python train.py --n_layer=11 --d_model=512 --n_experts=64 --experts_per_token=2 --d_expert=224 --d_shared_expert=0 --activation="gelu" --moe_layers=[0, 1, 2, 3, 4, 5, 6, 7, 8, 9, 10] --router_score="sigmoid" --normalize_top_k=true --routed_scale=1.5 --balance_loss=0.000117 --balance_bias=true --router_noise=0.3 --router_logit_norm=1.5 --init_std_router=0.0098 --lr_router=0.00154 --vocab_size=9825 --norm="layernorm" --norm_eps=1e-06 --tie_embeddings=false --optimizer="soap_variant" --lr=0.00194 --beta1=0.95 --beta2=0.95 --grad_clip=2.0 --batch_tokens=[65536, 131072, 196608] --seq_len=1536 --train_tokens=1116000000 --steps=8544 --dataset="wikipedia_en"
Below are experts of layer 8 (counted from 0) of a mixture-of-experts language model. Rows are named router (the router's row for the expert), up (a neuron's input weights, with its number) and show model dimensions 256-511. Each number is 500 + 50 x the weight over its row's rms, rounded and kept within 0 to 999. Numbers have three digits each.
After each expert's rows: a language model's description of what the expert responds to; "mostly gets" lists some tokens that are sent to it at least half of the time. This comes from a sample of Wikipedia text that the model never trained on.

# expert 36
router:527513511552474570531400565492463485537504509440626563529509438556532472533440503526531514438483657562495544573567560507414516506429586543516457547490508385639502599456366502553425612528530560527536430472478474546498537558507498520587557533444438515512458423462473453490526538576493509439479440527454583472447501518518449443500544458491417462444524499470484500521539462568409410451495500525557521494419500535468507485445470497384453527450537476488528471571567431579538551462520559534506523529369483421511485592441512426409520512469520471467518496515525430523481471416425450484488499472493597545388543499464513532502482530447516573511553489492539551458452521442490495565549465400442503506524464545498524478471547500505504487480504457439564517522616517498517459497413537
up0:478403534468405498489436534484486373550532519591536551509417414511607548554476499499591566504526603551432558462575428481525560495547413444484550501515498576542409492464465476475614517521537505575443511460561524535516537517517534567536522529532520438503515476425500569448511475496495581528532539421537523487501466531478536508549531475540495554481536440395453509554503554495501528421565544491515428488514473539552510490581443538350521523544469470546432555413465482483552523543472457465547552487425500529557445554444547458453484520426531479498501444520447539520485521564562520441516438593525440489466484601479626470392463526508547506457503422375624552475446474546548515555546513445485513483495535435381495418444422461534591540484449482481478490462480507464410499422469406
It responds to: Digits in numbers. Digit tokens continuing numbers in statistics, scores, coordinates and populations, such as 2,575, 4.87 sqmi, 16-13, 2–3.
mostly gets: "000", " h", " million", " att", "100", "500"

# expert 28
router:502499555492446552473525561402469498506444472600534549408463444552527496485378461525453473560494438576438508510517565479492528508411486461664499591596492547491434474487501562552467458506507491459469473550514470416460443423430503548506398452457453379482472525459446522471379441520494485534561513456492511538525504528519599465484534548487457534542518496486428509423569583490468505519577446574532484494595525529428412498404561534530528441505614551442529463508457478504498583688518448504498527520479502370401468535529516439494490380604481539583460485483437528399429480514440511494475520485526540506445500443473532507551466453484531486548515554514571555532491491354471581426466493549519457492464513492588463526547498519537571462348580483441525487602581500465573578539520514
up1:520403494556479490492522464517558433502473465578528514469478423484540486463486525486519538458458521521411549449537580411470461464458514469623452514467438580568474506538587491504552429460501487443436529558482392478464473528452506508585466468464533462458462500473399493480526434524501417505529447457446532524578544524510467513477512544514574535551514521505402495440504478535496527576451525597448375454556416436534524528457425465501429500591513503545557485515502509523556527536502512478495525465549483444389558599535519436688509495530518472606414430484449490468485508426505539509432602490470533466541501475541523477504555481463543471450430439454494489461558569504430487461522495544563472397436489431465463538554459543528582522510543505571528535572571502457450463510488478
It responds to: Sentence subjects, auxiliaries. Subject pronouns and names opening a clause, such as he, She, it, who, Ross, and auxiliaries had, has, have, mostly in biographies.
mostly gets: " he", " He", " had", " has", " have", " She"

# expert 38
router:515488448528571438507432472369521627470456501543488542451502544372469560418446507507412517495469632462456512484455423461535458519497462459525574531457505476461432493507509519520473446464502478522511479486453645497525475438525433515442508480573517431594508445569503481481508476523485436565516480430490445507537423448454520452452548472538555450587463635465465434521467533443479545462455491513563471579580387590475498505462506518577563466521497449445530498467544505615543494632519471559441401454414518491536517375536486482407432511433513619574517455502568547456542485506404423578592481437467511513519492539462507469543422523513513556556487559427470501529548487446508578452497502482460562536525534507542565580513497396523457480511550496502521475542377516489534472455571605
up0:481490574584567488454573459546510547461562517536497505494581482567481537416529500501439470435458505473509392586579431493446486527493438475570493417480546539437512441450455457526486555566475606457448516463460530583506516463456509549348575511510476433451491447516511496424489457558475437435485553511484503546541446493440564447544529539490463559490508522386537382539554524549464456532526511572519469544563439465510417521415521522574596420527440563535551524484424453478600438623468479467539531463489453430516464505509467525537534542426509500593415554543510498500458441476447472548416533518429504549556550569500568449536471606544407428441518495470502538509505428567519465549556502493471573492581558471524540490487594459500371426524540464522543439569595464505504429438467499
It responds to: Hyphens and dashes. Hyphens and en dashes joining compounds, ISBNs and year ranges (1890–1976, Wake-Up, APS-C), plus decimal points in coordinates.
mostly gets: "–", " hand", "−", "_", " hard", " ahead"

# expert 34
router:480519370497456451598502488591564457518483504479439455403538422543505428458522497510476572641507494569439584559538370511537499484459547493620542519539541497467584510518447490492466547438476516490549439500564575485602476488480427520511521636530461456526487409446413450509460458510501438553521508418549511464509421362534510472469522509518468569463499454474559408499544497526531499476511558497441417425431540584488542571558442550498463502496447549520448472481558466569451523429496448545520542555534439491481538509444579521467513471500579570488519499504420505503608456479471550539493482487466505458452467511511511610526526499449491427486497550609500548553495542428421439467435499423593527467561548580534489577513500439529505446483417451531495522526475523623473548425454580
up0:545407522462546547475437485488432512514447521547484499414462482329549486468482438550551415514462431457465605461467466425403440468482411462538437424622614439450565437524499584481552525464411450483439549557543533503564450509502532544423542477475525443467573429520380440494550477524488485536518554553405464468569468397597356534407495501558527531454497486473510498492464515533481518455459429424492346477564469596501534554471539476454476540411445513560505547463571469446528533491463549520539559500471497519426517524468486460555509567531533491454499447559514525483525479438543471517475560522540458522465366548440459524425470496501482493416405465511476480550494539476556551450554496451539477459572513554541474545524449552446493458387433420522484495499517466515408494473445356
It responds to: Word-initial fragments. First pieces of longer words split by the tokenizer, such as re, cl, ex, ab(ortion), exp(ectations), prom(ising), Str(ømsgodset).
mostly gets: " re", " cl", " dr", " ass", " ex", " Ex"

# expert 31
router:495522577553468494470517498544428549462532444445461506472455490523481534502582467475467521541528545556532490477471499462525393484560472497574489529432450441543473472525499513523507515453458538643499511497491549508556549535530508425528607459490484494449524642435629478471476395537620513486488445482542467509488512560508435452443516497551497518560500514482566473437478488612494474545494531499559488432536435482576493525511497510475513548452504474474408436449582417476496416523520519564502497444438510481494609571524515541461527498460518490509507486449503635441488544546452563563463527418491521471556512497474421457572492631512463497494516547498473474473506474579486564521476539498456588590510476560504453557420539511501513542516487460538428434556587523430444570602378505
up0:534502545512474550460541456529419493468470426462531567436544423566554459555469439470411439447469539478546525491472514463422466481505386371547506504413467455530572420442547495496550547504442456496506497483537599527497473389549513485508484550486410576539522483522589504392421436475469520498453526486484497466465504554483534378423511483569483526556509542422492488489557457463489508548555517539560558415524470568554569525453470559504495471482524411523558472493560483449404384612489564594499445489506472506460533537519491521553570439419558496600491566375515523453528521516438588532501545562501454475480520546533388577537589547470512514416415468512435505409558563594518517498475570570511462553527494534496550486463477438408563413520466475520420553503453608472426519483449543
It responds to: Clause-linking conjunctions. Commas and conjunctions joining clauses mid-sentence, such as that, which, but, after, when, while, than, before a subject pronoun.
mostly gets: " but", " after", " over", " which", " when", " where"

# expert 42
router:408499500510612473519465454474537512518516590468373529455482497534487515470549621517474464523466510521584470566507569536473443550445557589429489347421532491523600473488535453539479502465449505348474501497553483490544418508558466529494545460489496518547516511518510528518525526593532486482485517381522388543553537612486526441517444467539468519525511485567551487540504412493475466488430507495543498398469470495473497431523551488482491412528509524451574444570536429559483459437478455539434533555568488535474465465539525483529520456518492398534541449489430504423465499449543526469432444498435468507417492527555501480449491480458471480481475473530552514524491469587561486577491567461406373460529459493483512450433541500487584477596505531558474442529455425599565446405480512
up0:510455498546502450463477472471482447624500555502511399475492529495491523521500464474529453595488525545554420538559444432388476454535481465490519558516489544539496476515508524513406491450500572508466525506523554440401426517452487498501484520606515513380512556508502519460497499478407462370519398549483481575433454510511425557469428557691563473448495513565430527542478482616562443527435542475487517438498476485489634582484488471510534483445511517519471506472509484518526547472613393551441635538565475441481520535456534475574478462501558489499499476544500511524518500552542462503425459577478469547429636500424526509546521506521525483467535503555460566602495612426494493513468465503556554419486552448574519454463536482505452571538509501417449438519534553413565430423512416
It responds to: Surname endings. Final pieces of personal surnames and place names, such as son, ton, ley, ville, ington, as in Donaldson, Bailey, Wellington, plus whole surnames Johnson, Smith.
mostly gets: "son", " Smith", " Wilson", "ville", " Jones", " Johnson"

# expert 2
router:423566510465554452524506502414506543538535503562484498523505531536570460427500533573458475471463486502453556456493485454519508457476469488515543497498579421558568512543673490547458451541460577511569548477445517476466418521536447468440454456546458499502489651500478526460500520610503580467461465538461521558523490514544533528587498450456514496513548468505567434502515470471466538543599564533457456497560475543554579451520530494488475543465574482519411483437371516531461449629506500578547491542531543441501569483530469532437469502487445480514491462394437446575534511524523507460594476441479434501459403501462455460471520594491417461464520531500440465549558510496434553570485499431475536462517460495529478447418466488475549538433452523468432431561639502507551527560578431
up0:452549585425492492599490526414546453437534618536595507465491496549579549502512563473488473505511502432549576518475538454414539440515471551582575547472568472544576499518504536545536595418562481530493453516469503514516532443537508448404477581487586534520497460427518539435549540518552569483467423559544515555458583472562467525537483474586502582527492420403425402480550563481545469545486574490439520459535519445535501570494529521479572535418474516518432454491534485567509454511383563432507481545506513579558571598473424484488522474395464553537478487477529586624432532506478475465435527430534484595491411449456552539476473568459512518464491531510552474497516562432468441479522531484417389463499429490494582563476462434453532574510469493482524488426462518512515582385451486
It responds to: Sentence-ending periods, P/p. Sentence-final periods and line breaks before headings or new paragraphs, plus P, p, c pieces starting words (Paris, Responses, cottage).
mostly gets: " c", " P", "p", " p", "iv", "P"

# expert 21
router:464575523445526500424375541451531403592506472414550489449583489499407518455414558466511419518567606526544582518546446434485475474540509410429550549525528600482489589479495411455500440453419462452530509482539477481452488457410458411457477406492492477520524514542469538449415556530561524377583466472505522472524531525489580531556467573450561479470498498541503547504463428426490491442479451411536474512559544613484464519453515484453543534562552460481585588454542596541501511519477516527506479482560509581535455456554572423493455440401521547578508647517465565592501472479465458482467503511491502488539434399491508511453571498525468580477578601538574576477533531556497453465505526436573472499567393533485517494492500521526500534477516449565476511521449474454469473512569420
up0:576549566419575472452529456465446504601468477518544507503557565472471457528469464527438465409557540513583488544522420485484542487426477539536499474530550419528565496532454516543502582409522530545493453546446505502500489451396544424549385403406587543465608520547481441454465425443529512518534419502574511517551479483532643512540449429509604464431446561509479534529603527460527428510557534473440440458521557507516494575536476528499552511477502545500557505513490536527476550419493536462601505483394511515491453508581490484610501453580512484531473508531472575576526575359383526505412599493560504461587484395436496505464480518482398552481489425505626477444445523500582495469422542550575477490471451458505555460511464562511538513466466513452463552503512525567443616481519373
It responds to: Word stems before suffixes. Verb or noun stems that take a suffix next, after the, a or his, as in form-ing, collect-ivist, support, proceed-ings.
mostly gets: "act", " head", "it", " post", " contract", "lect"

# expert 53
router:492499587488521606515489467438574411508489493491407523515463533504436528550507630494465503457498459550541497466543590511431533505501498449443466517487487460430390572510569523590505478592485532497437502484443493469465535485543523528472546531500457557485486564449377468534534551513587513452558487558554476482481525462541505509509531469463519548484540521458456527403505514520503431539502572509620495440522482537527503483546400511521440483492488566569558584452505550522494484570463470439525573493536460506528612525498403459454442536508431534455460495423574587469596543431502513597532515419485423513556507557476437438450439514528521577476464542509473482448534517446495490504541518523504421615444502498469476465495570547496544502548442513555535586539480398614529528567521548
up0:469504493543526441432415504475394455528414538426513544443568572498488482605528616441494410510554397515499514508562520537456484543540539533449563515577535387499455568515599493571524490504467509475493485452380470488479544483459573428542550493464452500448513475504558523414576476554472432573543538593606533532513546495541529465551495581447421528469464523440405503488520406396493477491408512460500506444528480491566475578603503522491448426484451583563455552470517478407606540518481499625477529467495562481569497519494537512595457466426466462432528526420555544530442500431518524602474503517433537389499508381518478420547465498576481561476481499479500518540426504410568551393531571520505516527478579494505528554461569480513491544461486513481569469517448476571544533487529486
It responds to: Mid-word letter pieces. Single letters and short pieces like G, g, u, el, qu inside foreign or unusual names and words, e.g. Gules, Prokofiev, Tsui.
mostly gets: " G", " g", "ul", "g", "ud", "qu"

# expert 25
router:492484471507546454388498597444505445521512473419528517494423526591493550527373578449443511489440448510546382506454576502509563527441528539414410529566489489490463508463475473470410540507451498510506405545510448521539498441483492489549559539445520446536563513483503496561389514560522585481486492448529511483410503416487454497511531591483531514493555445429467547405571487432573390495517464597567464444534432495527460556513516566501508460496451473549449457590575440477515472601430496569537496511490544472483567434506618405504536457508519533591442595502535536555503450526577492412470441469520557482511541451593518529537553390531543507513573624484494471570446551536519405450505513538521536398486451560454502448523501523530518445512557464547497498528565486497530492553530593
up0:508501575481549461427508434494537475434515563527540522460506477513387520490487545444502597472562543518418400432496526489497488582431532527584547523472511521463502630406400446398503575530411543489411488565519425627506538454462484597459430515473486484554450499500511435502546463413384508419576475476390503583507611509514466452474421582597587453562491461518360589522524500484598392444461606557467432500486540491537484408647511564487549537435527539476546481495553411545612500527444531550482502439462472488606456487519556534568513470474481528494465350513533529554518533499548465466538466484558572469563546442508472582538461409440541544449504432477399525488473513505422506587513419523519541485512453450436455438504524490578481509536502450464496514445502559548530509449530524
It responds to: Line breaks. Newline tokens ending lines in tables, section headings and paragraphs, especially before table rows, == headings, or new paragraphs.
mostly gets: "\n\n", "\n", " Kel"

# expert 57
router:557518541518575555466478526520594481451524452449459493545531493447529473505455409542444458556534443530536502483525527526405504509455542472532561489438408559500514513505536478416497576518514417518496447596445545448471379522440475480529503508561485586524462570528500439504577455522520531486482586467511460557608506542509515584435489511567521572490502510431446544524533490532515488512541547503493577443478512534434503466541477459569459503534495547584469497472545385443492469509555502487446506531527509479500541528445460507539500492582535469467452509507468418482487494508496445573430541431478528549459511601535499530610587476396487486490498406576419463496499487539535479568515438530492499417537521513482531560566565584497507505455491530517574508540496467438473455497499520
up0:574504481485489492555562502599413504509470454443528440575580463364531424505491579489475492491570536568513478496583514448563537571532501479484517531469512510525481603553506562395406454508507530595488451456561506602529523488478517452554521478495545534587457545513498444495532492473566411474483578532560508521543565526522429569410421448574547606514465627419474504525508442495449503401495445618464404512552503504442470454446455447573492466479501482563461490424508502482574539435555524516529507631492610483444488456440458477571502465554501492477548480520419459513378568514489518399563475514515442524456561558458369431512502545474505482377479442473521487426450526459524427554439477447530516531490528519446522495568503402566413470530454478476494525468546464496490565504443538
It responds to: Line breaks and nationalities. Line breaks in lists and taxonomy boxes, taxon name pieces after Family:, and nationality adjectives such as British, German, Soviet, English.
mostly gets: "and", "yl", " English", " British", "af", " German"